Below are experts of layer 2 (counted from 0) of a mixture-of-experts language model. Rows are named router (the router's row for the expert), down (a neuron's output weights, with its number) and show model dimensions 256-319. Each number is 128 + 32 x the weight over its row's rms, rounded and kept within 0 to 255.
After each expert's rows: "comes before" lists some tokens at least twice as common just after its tokens as in all text. This comes from a sample of Wikipedia text that the model never trained on. Tokens count by the router's weight.

# expert 13
router [155 135 151 123 117 157 111 159 131 129 160  82 145  80 116 136 131 179 146 125 134 166 126 118 144 140 147  69 147  94 135 129 112 131  96 139 154 177 153 120 161 168 171 105  98 190 124  79  89 177 155 106 129  64 133 116  63 150  93 209 177 170 130 158]
down0 [181 102  83  97 139 106 103  53 152 128  36 131 163 158 135 167 137 162 138 132 171 128 117 160 136 165  93 167 141 139 103  96 156 133 150  99 127  77 129 117 139 107 195 112 151 153 150  97 195 106 138 130 106 149 178 107 116  72  93 133 152 149 112 154]
down1 [ 65  58 134 150 117 142 114 152  86 108 160  86 132 118 105 139  91 145  60  77  93  90 107 165 160 105 100 142 132 182 125 151 106  90 109 110 137  75 160 101 128 157 137 133 122 136 177 171 150 147 182 177 125  93 158 154 127 115 142 106 180 163  96  91]
down2 [181 112 171 107 116  89 159 122 182  76  86 131 171 147  99 130  97 202 126  80  86 141 100 147 133 135 144 149 124 103 143 182 100 169 176  86 105 117 135 100  89 140  81 112 166 139  97 167 157 154 119  89 145 153 107  99 153 144 129 163 166 101 145  44]
down3 [ 62 185 168 113 127 134 108 145 151 105 103 101 102 137 142 131 127 180 117 111 157 172  98 147 120  95 145  82 132 143 128 106 127 115 114  84  82  88 106  68  93 118 105 116  94  76 165 119 136 174 185 146  85 101 142 101 145 174 150  62 118  94  76  80]
down4 [122  99  64 123 172 120 126 125 169 115 126 162 127  92 152  87 106 140 124 153  99  99 175 174 142 136 133 100 133 137 112  54 150  99 106 152  41  81 162 157 128  91 149  91 138 165 107 154 177  67 103  81 148 127 135 128 134 173 126 103 143  92 166 160]
down5 [169 139 108 165 195 123 104 132 129 109 109  88 114  88 125 166 183 115 161  98 157 126 166  99 122 133 139 137 105 128 115  74 139 143  78 110 121 125 108 142  81 127 138 154 165  96 143 125 184 143 122  93  93  68 119 124  76 134 170 128 116 158 162 124]
down6 [116 122 151  69 144  92  85 140 169 139  78 130 113 193 132 151 126 120 112  61 138 166 169 103 127 185 112 107 172 108 173 143  94  75  75  87  71 142 154  88 124 128 119 142 153 153 163 143 218 115  87 127  54  66 119  88 156 129  91 122  72 134 158 148]
down7 [123 190 149 104  75 145  35 129 123 123  89  88 123 190 126 100 162 167 121  84  84 110 129 126 107 131 135  59 129 129  95 181 117  61 186 175 129 113 127 150 169  86 122 143 176 148 165 120 166 120 120 161 149 165 113 180 142 157 141 160 126 134  89 151]
down8 [141 121  99 157 128 115 121 135  84 119 110 130  88 135 147 181 133 128  32 165 153  99 152 122 151  85 120 104 119 140 126 102 120 155 116 133 151 115  97 172 155 116 142 129 130 176 219 120 121  56 138 144 100 166  97 159 152 118 141 102 213 158 159 168]
down9 [106 124 189 118 116 119 142 203 155 158  89 137 172 139 137 133 114  83 130  84 129 169 142 161 196 160 110 123 133 129 170  66 132  85 166  87 149 164 142 138 145 150 153 150 125 104 154 138  93  92 139 148 125 104 168  36  99 182 118 148  83 139 122 164]
down10 [115 152 177 139 136 167 131 171 165 141 184 128  76 120 109 118 156 129 132 148 127  98 103 151 142 144 129 119 173 191 183 119 150 174  81 125 202 103 122 146  84 143 175 158  80 161 188 157 123 136 165 196 114 174 126 164  68 137 133  30 100 149 120 102]
down11 [159 143 154 104 129 120 182 100 124 127 136 110 134 133 122 141 152  81 116  83 138 172 137 129 129 137  29 131 181 156 115 118 171 186 196 171 106 147 134 156 115 175 152 122 111  81 145 151  83 164  95 121 196  70 110  78 118 134 112 156  95 120  83 157]
down12 [161 143 129 164 131 174 120 118 207  97  92 127 140  76 122 100  95 115 117 147 100 146 151  89 108 123 113 175 177 161 193 100 140 192 118 120  81 146 142 152 129 106 220 120 118 109  83 147 113  82 153  94 170 143 143 178 130 139 127  53 157 101  99 135]
down13 [149 137 119 126 157 122  94 148 141 155 144 142 159 186  77  99 169 119 127 119  72 131 121 130 134 178 138  59 152 125 129 139 116 209 114 164 144 122  98  30 110 139 172 144 127 126 190 145 149  96 156 146 116 163 135 101 169  67 118 101 137 154 127 132]
down14 [147 141 127 130 122 142 194 151 160 170 103 102 148 142 154 119 125  92 156 158 125 125 164 183  72 180  79 128 136 138 123 184 126 100 221 156 147  99 128 160 126  94 124 144  88  96 117 135  67 114 145 165 137 152 125 128 107  76 133 184  85  98 104 144]
down15 [157 169 112 137 169  95  81 135  87 118 195 110 126 151  72 160 161 133  99 151 118 183 112 116  89 132 147  92  96 147  73 103  93 140 116  91 125 146 133 140 128 159 128 159 135 142 107 112 163 118  93 190 153 152 161 129 131 114 107 103 138 139  64  73]
down16 [192 127 132 157 156 109 169 124 143 144 116 133 122 111 110 105 148 124 114 133 117 139 106 105 121  63 158 199 146 157 131 133 149 180 122 106  73 190 137 157 109 121  94 103 152  86  77 169 140 145 122 190  84 155 176 139 169 151 152  81 123  95 131 180]
down17 [150 141 158 107 139 160 179 133  95 140 116 143  96  78 127 178 158  94 158 100  94 139  97 155 159 161 163  79  78 115 139 101 124 112  97 168 100 133 177 104 161 128 117  41 188 178  89 125 143 137  98  84  81 145 160  77  92 124 112 127 166 136 133 113]
down18 [111 189 177 129 138 158 194 103 116 199  77 158 164 140 108 114 127 117 171 121 100 185 152 157 159 115 113  79 129  88  92 172 133 159 133 146 165 108 124 129 117 139 146 147 105 141  89 118 108 174  95 162 127 113 126 197  36  93 131 127 108 132 115 128]
down19 [155 102 171 156 116 150 120 114 151  34 116 135 120 153  69 151 118  99 126 113  76 140 155 144 161  95 138 199 138 165 174 105 100 164 145 145 115  94 186 151 112  89 138  73 101 125 169 109 149  93  80  99 147 148 122  98 146 117 104 145 115 100 133 105]
comes before: " ", "|", "-", "==", "The", "==="

# expert 3
router [144 110 137  79 143 125 161 134 117 127 103  94 135 137  64 135 144 111  94 150  78 117 152 122  95 124 139 162 100  92 151 167 168 133 154 196 119 130 138  98 143  80  89 148 122 131 159 159 105 138 130 172 114 170 175 172 141 122 148  97 164 107 128 124]
down0 [141 139  74 155 155 110 115 119 143 155 136 108 131 178 126 148 107 127 130 175 112 147 133  82 124 102 112 120 165 104 198 165  95 134 141 127 117 160 117 102 111  97  64 108  88  84 100 137 148 164 168 122  80 145 112 158 165 143 127 126 176 153 115  79]
down1 [ 87 128  87  73 151 101 172 117 142 142 139 153 168 128 113 124 120 150 161 141  96 157 102 167 122 104  78 118 182 130 129 175 106 118 127 112 158 116 107 121 148 157 144 107 118 103 142 186 169  37 160 137 129 100 114 105 157 115  71 134 133 122 141  70]
down2 [122 111  71 126  98 115 100 138 104 178 143 107 118 166 131  52 109 101 138 108  80 102 144 109 112 118 138  78 110 156 122  99 126  98 112 143  71 120 135 124 119 105 192 123 149 141 120 125 161 117 155  57  99 107  76 181 166 153  88 142 135 161 152 144]
down3 [116 107 117 141 163  95 174 174  99  53 157 117 154 153 101  68 152 101 104  73 127 139 135 126 153  94 137 134 121  84 111 117 121 105 157 132 174 158 112 139  57 107 149 130 109 122 152 140  82 139 168 100  85 139 159 141  99 137 141 153 127 149 146 141]
down4 [125 135 156  79 127  96 128 143 160  98 169  78 112 115 144  83 115 183 146 110 155 120 149 202 110 135  49 168 189  83 146 157 125 155 143 168 113 128 130 152 151 195 133 100 122 125 161 130 160 143 178 138 160  63 200 157  92 132  75  95 116 154 176 134]
down5 [ 86 161  71  80 136 126 100 133 166 157 102 142 149 114 104 133 149  98  80 144 132 136 156 140 113 103  75 147 121 104 141 103 126  94 131 123 194  88 126 146 195 191 142 156 120 169 147 143 150 123 138  71  98 130 154 115 178 186 192 120 156 142 104 157]
down6 [148 179 171 163 108 145 125 184 110 121 200 115  94 235  87  94 138  92 146 111 153 108 155  99  96 118 156 117 163 109 125 148 165 114  88 124 167 167 122 182 163 164  82 138 144  82 163 138 158 167 130 160 124 171 127 131  94  43 152 114 126 133 111 146]
down7 [134 108 124 109 131 204 135 160 118  86 149 111 107  77 153 155 103 158 130  88 122 129 139 115 119 119  78 149  85 166 148 186 131 122 165 117 167 120 108 102 134 123 122 153 126 139 118 119 124 135 189  99 127  53 111 106  76 106 165 181 143 127 165 123]
down8 [119 120 182  75 103  91 148  89 130 163 159 171 172 138 128 139  94 144  81 130 153  79 107 119 121 113 139 143 105 153 122 151 113 124 153 113 124  98  93  62 131 116  92 138 100 189 168 190 142 187 142 123 139 117 162 123 112 186 144 116 158 176 139  84]
down9 [106 125 124  84 106 141 102 116  97 105  82 176 120 151 121 132 142 150  98 130  75 184 149 125 133 114 111 117 130 172 116 123 152 139 190 147 199 128 103 144 127 115 117 141 167 116 151 102 128 134 186 143  79  87 100  33 132 211  75 118 173 144 181 197]
down10 [122 123  97 134 106  81 120 148  65 151 117 142  88 171 104 174 109 174  96 150 140 141 120 132 162 139 194 124 102 210 120 161 188 161 128 115  99  92 136 148 157 137 105 152  85 116 122 105 124  90  91 138 126 108 115 124 143 113 109 149 206 131 133  67]
down11 [ 96 114 168 126 153 106  83 170  94  98 109 118 160 163 148 119 145 127 110 178  93 131 145 203 129 147 114 158  99 126  86 117 148  67 125 184 159 108 113 206 105 163 107 110  91  78 129 110 140 126 125 158  68 105 127  76  99 171 157 168 133  77 109 131]
down12 [161 166 135 132 154 158 154  99 153 125 134  93 134 106 100  72 100  93  62 215 118 115 134  97  65 114 108  95 133 146 103 127 116 252 149 179 148 122 103 132 153 195 114 141 118  85 136 147  72 106 123 139 139 109 156 120 144 133  63  73  73 136 141 140]
down13 [114 110  97  92  83 173  54 190 100 116 178 185 147 139  97 137 152 130 126  94 114 134 118 179 160 133  75 165 190 126  81 108 118  42 142 125 156 158 196 210 146 110 107 123  89 134 122 122 130 183 120  94  93 108 115 117 133 210 158 134 107 156 176  86]
down14 [ 71 116 113 185 154 115 156 153 127 129 145 119  96  93 145 106 130 158 202 102 101 167 100 156 151  63 108 151 146  95 181 148 123 162 115 165 135 176 122 109 105 103 117 158 148 137 132 143 117 129  65 129 182 139 106 149  69 157 137  97 126 107 143 150]
down15 [114  97 118  84 150 154  92 110 122 120 177 116 139 102 147 167 126 128 120 119 115 169 127 124 176 182 131 206 100  99 143 104 160 123  91  26 113 136 119  92 126 148 169 111 105 144 156 136 138 134 143 135 125 158 187 146 121 124 156 156  98 133  70 129]
down16 [180  62 126  87 105 141  89 162 193 152  93  53 177 145 103 107 101 136 104  69 182 174 126 123 136 127 138 125 122 102 120 110 160  26 151 159 143 112 115 144 110 183 103 121 110 100 103  96 132 148 145 175 119  61  63 142 165  90  83 172 172 148  56 156]
down17 [ 86 126 145 133 147 170 136 168 163 177 136  98 153 131  98  93  87 132 126  77 166 114 114 117 117 162 109 146 142 158 114  93 107 133  94 130 149 135  98 153 171 162  86 148 140  70 103 115 191 135 158 111 165 135 126 199 108 153 116  97 109 121 110 125]
down18 [139 143 178 171 146 118 111 129 167 139  76 156 191 101  40 235 141 105 104 139  94 124 157 134 152 112 178 166 127 146 132 142 122 102 122 174 106  70 148 144 133 144 130 113 108  88 130  77 109 119 152  62  73 118 137 127  98 143 143  91 150  72 119  53]
down19 [140 131 103 134 164 162 109  98 117 139 118 137 118  88 185 196 102 101  81 125 113 149 142 121 158  62 162 179 129 105  89 103 123 119 185  98 128 119 100 163  73 153  93 160 115 106 136  72  79 130  78 131 123 135  99 140 119 159 156 132 100 100  87 131]
comes before: " |", "20", "19", "0", "–", "."

# expert 15
router [135 125 108  96 152 197 116 153 112 152 105 129  87 118 184 157  87 175 149 121 123  97 185 125 159 135 140  65 110 144  82 120  96 175 151  78 121 184  82 118  68  86 145 113 142 126 135 165 189 105 129 123 127 111 133 154  96 156 141  76 163 127 139 151]
down0 [ 75 125 125 132  90  88 105 169 143 161 139 119 173  89 137 103 155 118 123  74  81 104  94 114  62 118 179 132 138 173 127 153  91 107 139 168  68  84 112 154 123 134 114  87 109 142 166  77 144 124 136 161 125 224 125 179 156 107 148 140 155 108 213 148]
down1 [ 83 157 136 190 182 193 110 120 151 173 124 120 132 120  97 141 112  54 198  72 102  95 132 130 144 183  96  75 137 155  97 119 142  76 134 121 160 134  76 137 101 114  96  92  89 159 186  81 135 120  59 110 135  87  85 118 116 100 162  43 171 151 125 145]
down2 [148 119 138 104  58 100 177  86 126 120 124 140 117 126 119 121 152  48  65 129 105 156 125 127 174 130 166 114 144 114 172 148 121  92 189 113 105 132 130 125 137 129 111 165 129 151  85 127 120 157 131  80  95 141 155  86 160 119 194 164 146 146 117 158]
down3 [119  97 139 121 125 114 100 131 147  84 163 151 141 164 156 141 147  81 132 104  83 150 125 163 174 157 198 160 141  96 134 168 111 136 192 106 106 120 125 111 129 167 121 107 166  91 174 120  83  63  81 141 119 154 161 109 109 117 138  99 144 122 162 109]
down4 [140 116 176  87 169 141 234 136  94 131  98 175 112  36 134 114 137 132 168 162 135 120 159 122 147  81 147 181 124 112 143  84 139  78 119 158  96 103 125 108  51 167 191 123 115  77  84 132 142 112 117  95 191 160 147 142  83 122 128 173  70 186 171  79]
down5 [159 105 175 119 129 123 163  88 188  98 122 127  95 169  93 182 146 111 106 137 119 131 136 102 129  87 132 107 115  80 114 113 103 134 180 167 114 101 116 166 140 113 154 131 103 114 114  74 111 105 162 126 133 155 123  99 118 138 118 138  77 177 147 115]
down6 [146 116 172 126 119 114 152 182  73 144 110 110 181  82  85 169  44  98  74 117  99 188  84 176 125 145 161 145 128  60 111  87 128 157 139 176 145 195 107 100 123  71  76 135  62 107 161 192 109 114 164 127 112 129 110 138  73  84 111  74  90 103 112 122]
down7 [154 139  91 121 165 134 117 198 124 102 160 142 126  92 149 136 108  75 127 146 107 186 157 163 172 146 119 168  69 184  93  71 153 121  67 124 159 122 175  83 132 119 106 123  64  66 134 165 140  83 127 158 137 115 114  79  84 170 129  97 170 131 171 152]
down8 [118 151 160 110  91 114 101 167 158 104 111 178 184 106 104  85 129 146 124 126  97 156  92 163  71 130 144 181 218 123 158 116 156 176 115 108  71 101 115 127 159 146 116 101 158 103 122 153 128 129 180 177 110  97 114 131 129 126 131 152 119 151 189  59]
down9 [186 117 126 147 151 137 112 170 200 148 114  85 134 167 130 166 193 100  85 149 164 150 161 112  97 122 157 174 141 121 132 163  86 168 134  78  92 122 125 112 102 191 213 155 121 147 121  97 131 170 109 104 167 130 118 150 109 132 113 120 112 161  78 197]
down10 [116 116 113 182 149 110 124  98 159 159 124 140  87 106 172 127 161  80 133 137 133 168 133 155 169 103  76 110  79 169 156 172 108 167 125 100 108  88 152  96 137 131 155 115 167 173  95 127 142 150 160  98 170  87 102 119 113  95 102 128 101  81 113 114]
down11 [123 125  71 159 114 130 143  88  65 100 116 126 109 128 105 126  58 118 108  70 122 129 108 145 188 173 164 113 144 171  97 110  81 126 153  64 125  77 136 154 147 125 148 105 151  98 101  85 146 140 111 150 135 141 100 122 118 144 136 131 121 177 193 190]
down12 [166  74 186 148 116 151 114 120 158 125 127 130 158  87 109  96 157 120 115 146  40 143  85 163 113  96 182 174 140 120  96 180  62 111 136  53  74 172 114 138 149 197 123  96 127 153 182 173 142 151 110  98 173 158 112  61 151 148 143 182  88 143  98 135]
down13 [226 167 210  85  94  67  91 114 168 127 102  98  95 113 134 146 117 186 146  99 148 137  81 131 126 125 153 147 150 117 126 102  91 162 164  89 145  79 156 165 162 131  82 167 161  82 155 136 157 154  74 133  84 148 166  78 181  87 115 123 143 105 158 111]
down14 [101 118 124 165 128 118 180 112 106 163 102 158 166 128 173 108 146 158 149  88 139 105 171 102 145 112 142 123 147 116 132 140 188 156  82 128  88 130 130 102  88 122  71 138 116 153 137 142 100 173  71 152 181 193 151 152 132 136 132 142 152 140  85  89]
down15 [ 95  86 119 118 164 148 115 154  67  94 146 105 157  61 147 139 177 158 125 148  90  69 109  81 127 135 138  93 125 147 193 130 106 102 107 124 138 144 175 156 114 147 173 141 113 111 119 186 146 237 101 145 176 162 174 118 139  80 150 204 139 100 173 155]
down16 [168 142 147 111 134 113 141 146  98 181 106 161 142 185 124 112 107 141 144 131 123 173 117 114 106  98 108 134 120 120 102 167  93 138 129  92 128 140 129 160 165 102 135 127 170 141 156  90 106 109 104 127 125 127 112 169 170 150 138  54 177 162 151 108]
down17 [137 153 112 107 132 136  49  81 144 130 167 155  95 114 125 140 144 129 104 172 149 120 202 157  93 115 214  94 148 142 113 132  90 101 122 147 135 121 198 108 120 175 116 106 114 104  91 133  69 113 131 126 146 170 161 116  88 105 153 175 100 102 126  65]
down18 [154 145 161  85 131 113  95 105  89 125 183 139 132 101 177 101 146 142 152 100 119 143  98 146 118 103 138 136 150 109 145 142  81 126 182 122 138 116 113 146 101 120  86 123 133  95 114 119  61 132 134 172 119 131 136 136 127  51 126 117 122 126 121 131]
down19 [134 142 136 132  97 130  96 119 155 139 107 135 142 156  86 103 129  99 185  89 203 139 110 134 134 122  91 137 135 192 126 120 151 129 122 167 104 110 157 156 115 176  71 173  66 122 145 137 156 120 107 137 134 114 161 143 202  94 115 127  19 142 160 103]
comes before: ",", "\n", " of", " (", " and", " in"

# expert 6
router [146 143  86 118 142 165  72 127  85 134 122  89 157  97 132  85 192 169 170 132 139 166 121 149 139 175 115 139 104  80 120 106 107 170 106 127 163 109  90 160  79 143 149 163 111 138 153 146 100 100 178 180 131 142 178 147 161 132 128  85  89 122 156  86]
down0 [224 129 158 169 151 165 140 163 117 121 146  88 140 156 101 106  79  71 117  79 128 171 128  95 121 113 126 127  37 125 132 160 139 125 100 136 194 129  88  43 130 123 165 141  93 154 147  89  96 172 104 126 152 126 106  91 121 126 143 177 157 206 103 187]
down1 [111 119  80 129 123  83  71  88 104 127 145 123  84 142 123 137 108 120 115  99 132  88 208 157 112 103 227 138 206 151 104 156 137 104 162 115  91 139 129 152 147 127 110  85  64 180 172 117 175 124 128  69 144 140 139  68 104 126 114 132 150 118 154 111]
down2 [107 123 169 105 112 171 173 106 148 110  73 111 112 123 152 130  92  93 142  95 115 145 104 178 171 117 104 175 173 129 101  98 130 110 107 107 119 106 143 179 157 124 124 168 128 118 172  93 143  98 127 135 204 208 144  98  60 137 185 149 107 128  88 160]
down3 [ 85 149  98 151 155 164 146 144 142 117 121 148 118 103 114 122  63 109 165 167 111 176 175 156  98  94 124  67 125 105 118 107 120  81  60 141 117 164  83 127  55 129 125  77 115 113  95 146 136  62  85 104 174 136 140  76 162 130 150  69 134 109 119 123]
down4 [145 149 111 108  63 127 116  96 135 153 139 147 146 142 169 103 171 166 100 121 167  77 103 136 160 125 148 127 113 101  80 174 172 162 128 113 105 141 127 155  80 127  66 166 137 112 169 162 130 157 115 120 150  76 126 116  97 150 130 108 170 124 161 128]
down5 [111 144  96  89 131  97  98 170 120 127  90  87  90  96 136 149 128  88 118 179 131 150 106 168 137 170 137 136 153 124 159 102 149 139 127  74 176  80 164  95  91 147 134 105 163 120 120 156 152  86  62 118  81 136 154 100 106  61 182 149  88 135 149  81]
down6 [116 167 159 101 167 149 161  88  69 135 148 141 163  78 128  68 190 208  64 180 157 146 108 166 136 112 131  99 111 107  61  87 151 130 147 157 140 164 133 125 164 139 127 110 184 172 100 109 152 124 107  98 162 154 189 156 159 170 131  76 133  94 159 124]
down7 [147 104 204 160  64 129 101 163 103 169 154 112 134  79  81 122  68 138 115 117 112 168 118 166 148 168 195 146 116 102  84 176 127  84 149 142 162 118 143 143 102 143 151 139 117 115  83 188  67 125 186 141 105 101 141  89 154 151  73 113 117 104 125 104]
down8 [ 86 131  96 117 212 167 105 118 154 136 181 131 150 150 119 148 138 136 158 119 180  96 138 114 135 121 150 118 139 155  92 105  88  88 177  32 102 150  76 151 139 114 116 148  84 130 169 191  55 141 118 112  96 138 141 117 137  87  89 166 154 196 150 103]
down9 [126 153 121 152 124 120 199 125 153 230 199 153 138 157 126 157  92 171 162 130 118 175 158 115  52 119 119  96 139 120 124 155 145 190 125 113 168  60 100  96  63 115 119 129 151 194 112 109 174 149 166 160  99 135 119 144 133 115 189 131 128 154 135 147]
down10 [ 72  73 158 137 157 163 128  71 174 196 117  68 139 191 119 154  65 133 106 136 119 127  65 162  84 138 162 119 168 173 118 168 131 140 105 105 113 142  94 137 125  83 117  85 106 134 102 134  81 147 142  51  60 169 126 167 117 129 168 172 179  96  64 156]
down11 [126 132 145 108  99 122 116 148  78  73 120 106  92  98 106 176 122 114 109 153 161 127  72 103 159 108 127 118 128 152 101 134 167 103 185 127 116  89  79 123 115 121 112 138 158  89 109  75 106 104 104 136 139  49 117 103 197 143 169 143 158 161 104 134]
down12 [127  83  92 182 195 131 130 118 136 161  38 133  78 110 132 110 124  58 112  92 114 222 127 105 169 131 153 191 152 153  86 154 132 119 151 157 145 193 127 111 148 174 118 130  84 119 142 119  76 128 157 131 162  68  87 130 191 122 148 119  99 183 105 136]
down13 [157 147 117 145 141  96 128 113 105 107  86 165 166 128 124 117 119  75  96 152 153 125 108 140 109 146 132  48  90 155 138 160  88 148  98 189 154 104 188  94 134 150 169 164  65 124 144 140 169  94 153 137 101 110  88  78 147 136  59 148 156 140 133 160]
down14 [110 115 151 143 145 122  98  84 137  46 142 165 115 109 124 155 180 139 188 188 106 101 147 134 116 154 134 112  97 170 140 172 156 147  85 109 135  71 113  83  77 161  68  47 135 146 141 131 110 151 100 125  76 123 141 100 178  91  71  75 134 139  76 138]
down15 [103  40 154  59 103  93 175 115  82  90 154 148 136  73 113 122 142 107 120 163  62  57  66 126 126 125 200  70 142 125 155 174 112 159 168 123 137 113 157 116 142 150 155 151 134 116 161 141  89  90  88 163 161 104 160  95  81 107 110 149 127 117 207 140]
down16 [137  97 161  88  75 163 109 171  87 176 198 167 159 197  92 139 177 159 111 100 138 143 140 111  68 123 120 136 123 164 170 162 153 220 141 129 119 151 117 149  91 134  65 153 120 142 149  72 155 101 139  98 141 100 130  67 134 136 101 112 135 123 125 121]
down17 [125 205 136 155 121 158 126 149  98 121 184 137  96 120 122 130 108 150  98 151 130 136 110 172 139  79 135 111 135 198  99 104  68 124 111  83 118 141 108 104 172 165 100 138 118 158 127  97 127 118  90 109 135  99  91 158 147  89 162 118 175 125 154  74]
down18 [144  70 129  65  85 134 134  89 151 173  71  65  85 128 153 126 125  93 132 139 156 122  98 161 159 180 112 140 124 173 139 133 153 117 125 151 109 159 102   0  98 155  83  56 132 138 136 101 132 113 142 131 106  92 140 197 151  83  67 172 140 104 129 184]
down19 [148 107 143 164 148  96 154 222 151 155 105 192 118 168  95 131  80 105 117 201 137  73 135 128 162 103 134 103 122 147 176 104  82 122 119 128  93 132 115 102 193 150  97  97  72 116 114  77 173 178 150 107 135 118 115 162 127  67 141 144 150 123  74  95]
comes before: " the", " ", " his", " a", " York", " this"

# expert 14
router [102 160 108 164 120  76  79 115 107 115 113 163 112  92 100 112 129  89 148  89 153 103 139  94 159 133 120 167 120 119 148 181 167  98  98 150 109 121 132 104  83 173 106  77 135 131 143 155  93 136  78 166 142 114 115 139 120 109 168 120 122 114  85 136]
down0 [196  88 127 118 164 125 109 130 108  96 165 143  91  85 131  88 132 142 131  95 118 146 161  79 139 113 115 124 148 124 145 153  97 122  96 178 155 127 122  43  58 113 158 189 160 114 153 168 144 140 120 139 147 151 171  65 170 113 102 106  70 165 136 118]
down1 [150 141 123 152  87 113 182 139 156 151  94  99  93 160 191 114 101 116 113 143 126 128 207 142 121 174 189  97 115 131 167 128 120  99 191 154  87 154 198 143 121  69 169 137 107 163 150  84 117 120 104 101 153  99 121 180 141 109 170 151 180  78 171 135]
down2 [175 155 140 154  86 156 101 150 123  98 123  98 146 131 139 148 104 211  92 172 133 122 160 138 134 152 152  92 137 144 133 159 140 112 101 109  82 151 109  78 108 163 112 130 120 118 123 143  68 106 155 115 166 125 161 136 128 161  97 135  67 115 130 127]
down3 [109 115 151 141  88 162 157 149 112 132 162 189 196 117  85 205 171 182  83  96 131  95 130 149 134 145 145 141 123  82  68  86 103 169 186 180 127 147  93 120 130 129 166 141 126 159 112 128 147 130 109 146  97  76 128  89 144  88 166 147 146 109  55  68]
down4 [156 180 123 125  81 101 137 121  83 184 143 140 137 146  79 160 145 159 124 121 113 131 116 244 125 154  88 170  88 134  78 143 187 101 152 137 175 136 138 148 111 165  93 129 110  98 174 149 141 151 132 126 128 178 119 128 141 113  82 106 124 132  99 144]
down5 [154 205 129  61 173 109 131 141 119 154 164 126 104  97 144 156 124 119 115 112 115 114 162  48 117 102 123 137 156 198 127 104 136 126 153 150  93 109 130 127 156  73  84  62 130 111  97 135  93 131 119  93 102 136 137 156 100 142 114 109 141   5 183 165]
down6 [155  83 130 158 113 184 125 133  72 150  91 147  92 165 133 171 103  98 158 136  74 123 110  91 109 150 186 121 180  88 131 125 145 178 129 109 136 159 116 187 139 153 136  89 146 147 139 118 117 138 100 138  96 160 145 103 121  95  85 120 105 142 127 101]
down7 [131 119 118 181 120  94 109 125  99  87  95 104 173  62 123 135  93 102 142 110 112 174 155 133 119 154 115 139  54 142 170 151 123 153 159 133  75 129 189 111 146 107 113 164 114  79 180 105 112 157 127 110 128 144 100 140  89 118 122 141 140  92  83 116]
down8 [ 63  92 110  91 136  94 117 129 130  95 117  94 173 142  93 133  73 158 141 170 159  98 152 123 134  92  65  97 135 115 121 132 126 153 150 121 103  76 173 104 227 111 136 162 112 143 148 134  62 127 141 170 111 134 125 150 123 104 149 134  96  99  55  92]
down9 [147 167 106  90 149 116 142 135  63 152 137 152  86 165 192 145  90  84 128 146 124  85 132 189 119 141 112  68 138  87 119 129 128 121  57 174 199 131 110 145 120 122  97 139 190 127  91 145  71 159 148 120 214  92  95 149 124 161 125 101 168 116 103 102]
down10 [120 215 132 135 101 146  60 135 119  63 119 120 182 142 141 121 134 152  98 195 145 101 102 152 119 146  86 124 102 165 121 149 152 164 133  84 202  66 131 179 201 142 101 147  83 133 197 122 151 120 131 194 119 139 169 133 116 134 107 129 127 127 128 122]
down11 [144  94 131 139 110 125 127 133 144 135  77 113  87 125 107 123 177 101 129 174 143 124 104  78 123 131 129 153 101  79 111 104 154  89 103 189 221 110 141 154 168 136 134 141 116 108 162 103 112  92  95  80 137 153 143 134 134  86 148 103  90 108 116 156]
down12 [124  84 159  98 162 128 155 119 176 125 144 117 124 148 150 118  62 152 111 200 118 117 152  92 136 120 160 142 103 138 168 116 164 124 182 112 130 117 147 166 148  83 195 114  88 120 114  88 153 130 144 136  74 135  89 158  90 107 150  77 162 122 156 114]
down13 [140 161 132 114 151 107 141 126 163 122 171  87 182 101 198 140 135 155 129 152 120 192 110 163 192 113 153 154 164 142 121 182 101 120 131  91  82 116 127 149  76 147 168 142 175 163 137 133 140 126 155 103 142 164 174 106 137 183 165  70 196  81 145 146]
down14 [143 177 119 127 145 184  76 151 121 113 123 187  96 176  92 112  96 117 192 132 107 138 174 150 136 129 149  93 164 150 152  74 142 171 122 112  85 152 179 110 142 193 145 133 150 181 113 142  91 209 159 140 112 119 103  86 168 181 168 100 129 125 118 175]
down15 [179 128 133 110  74 103 212 104 139 144  58 118 141 165 129 121  87 155 117 138 132 114 117 133 107 113 119 182 171 143 103 151 116 112 114 173 151 176 115  88 135 141 134  78 124 102 128 142 115  87  63 168 116 103 142 110 137 133  68 144 120 130 210  76]
down16 [139 141 106 184 117  82  53 109 156 123  86  82  82  67 200 133 155 110 114 118 170 102  38 137 146 154 152 115 128 118  97 162 169 136 137 122 101 125 139 117 149 126  85 155 118 145  89 147 130 127 145 165 112  95 110 132 127 144 141  68 112 114  93 160]
down17 [121 123 149 121  81 123 149 157 151 122 141 131 207 107 127  99 108  93 100 113 145 154 119  72 156 143 172 128 115 182 154 154  53 167 141 108 159 142  83 158 159 128 206 137 106 159 120 161 178 106 168 173 135  94 106  94 134 117  98 159 150 208 156  75]
down18 [138 159 190 115 126 151 187 161 143 110  95 117 170 184 183  87 114 116 130 158 142 111 183 136 127 151 161 170 107 118  91 139  65 102  26 180  86 179  84 131 126 113 143 173 128 125 169 115 133 140 133 137 160 162 105 104 148 190 100 117  95 209 170 135]
down19 [133 179 106 154 163 157 115 127 107 161 146 104 144 121 202 124 102  91 127 150  90 125 106 175 144 120 111 175 148  90  81  87 100  88  96 135  90 145 137 111  96  88 145  82 121 115 102 169 137 131 171 150 102 159 106  92 167 128 111 142 143 132 163 114]
comes before: " the", " |", ",", " to", " by", "–"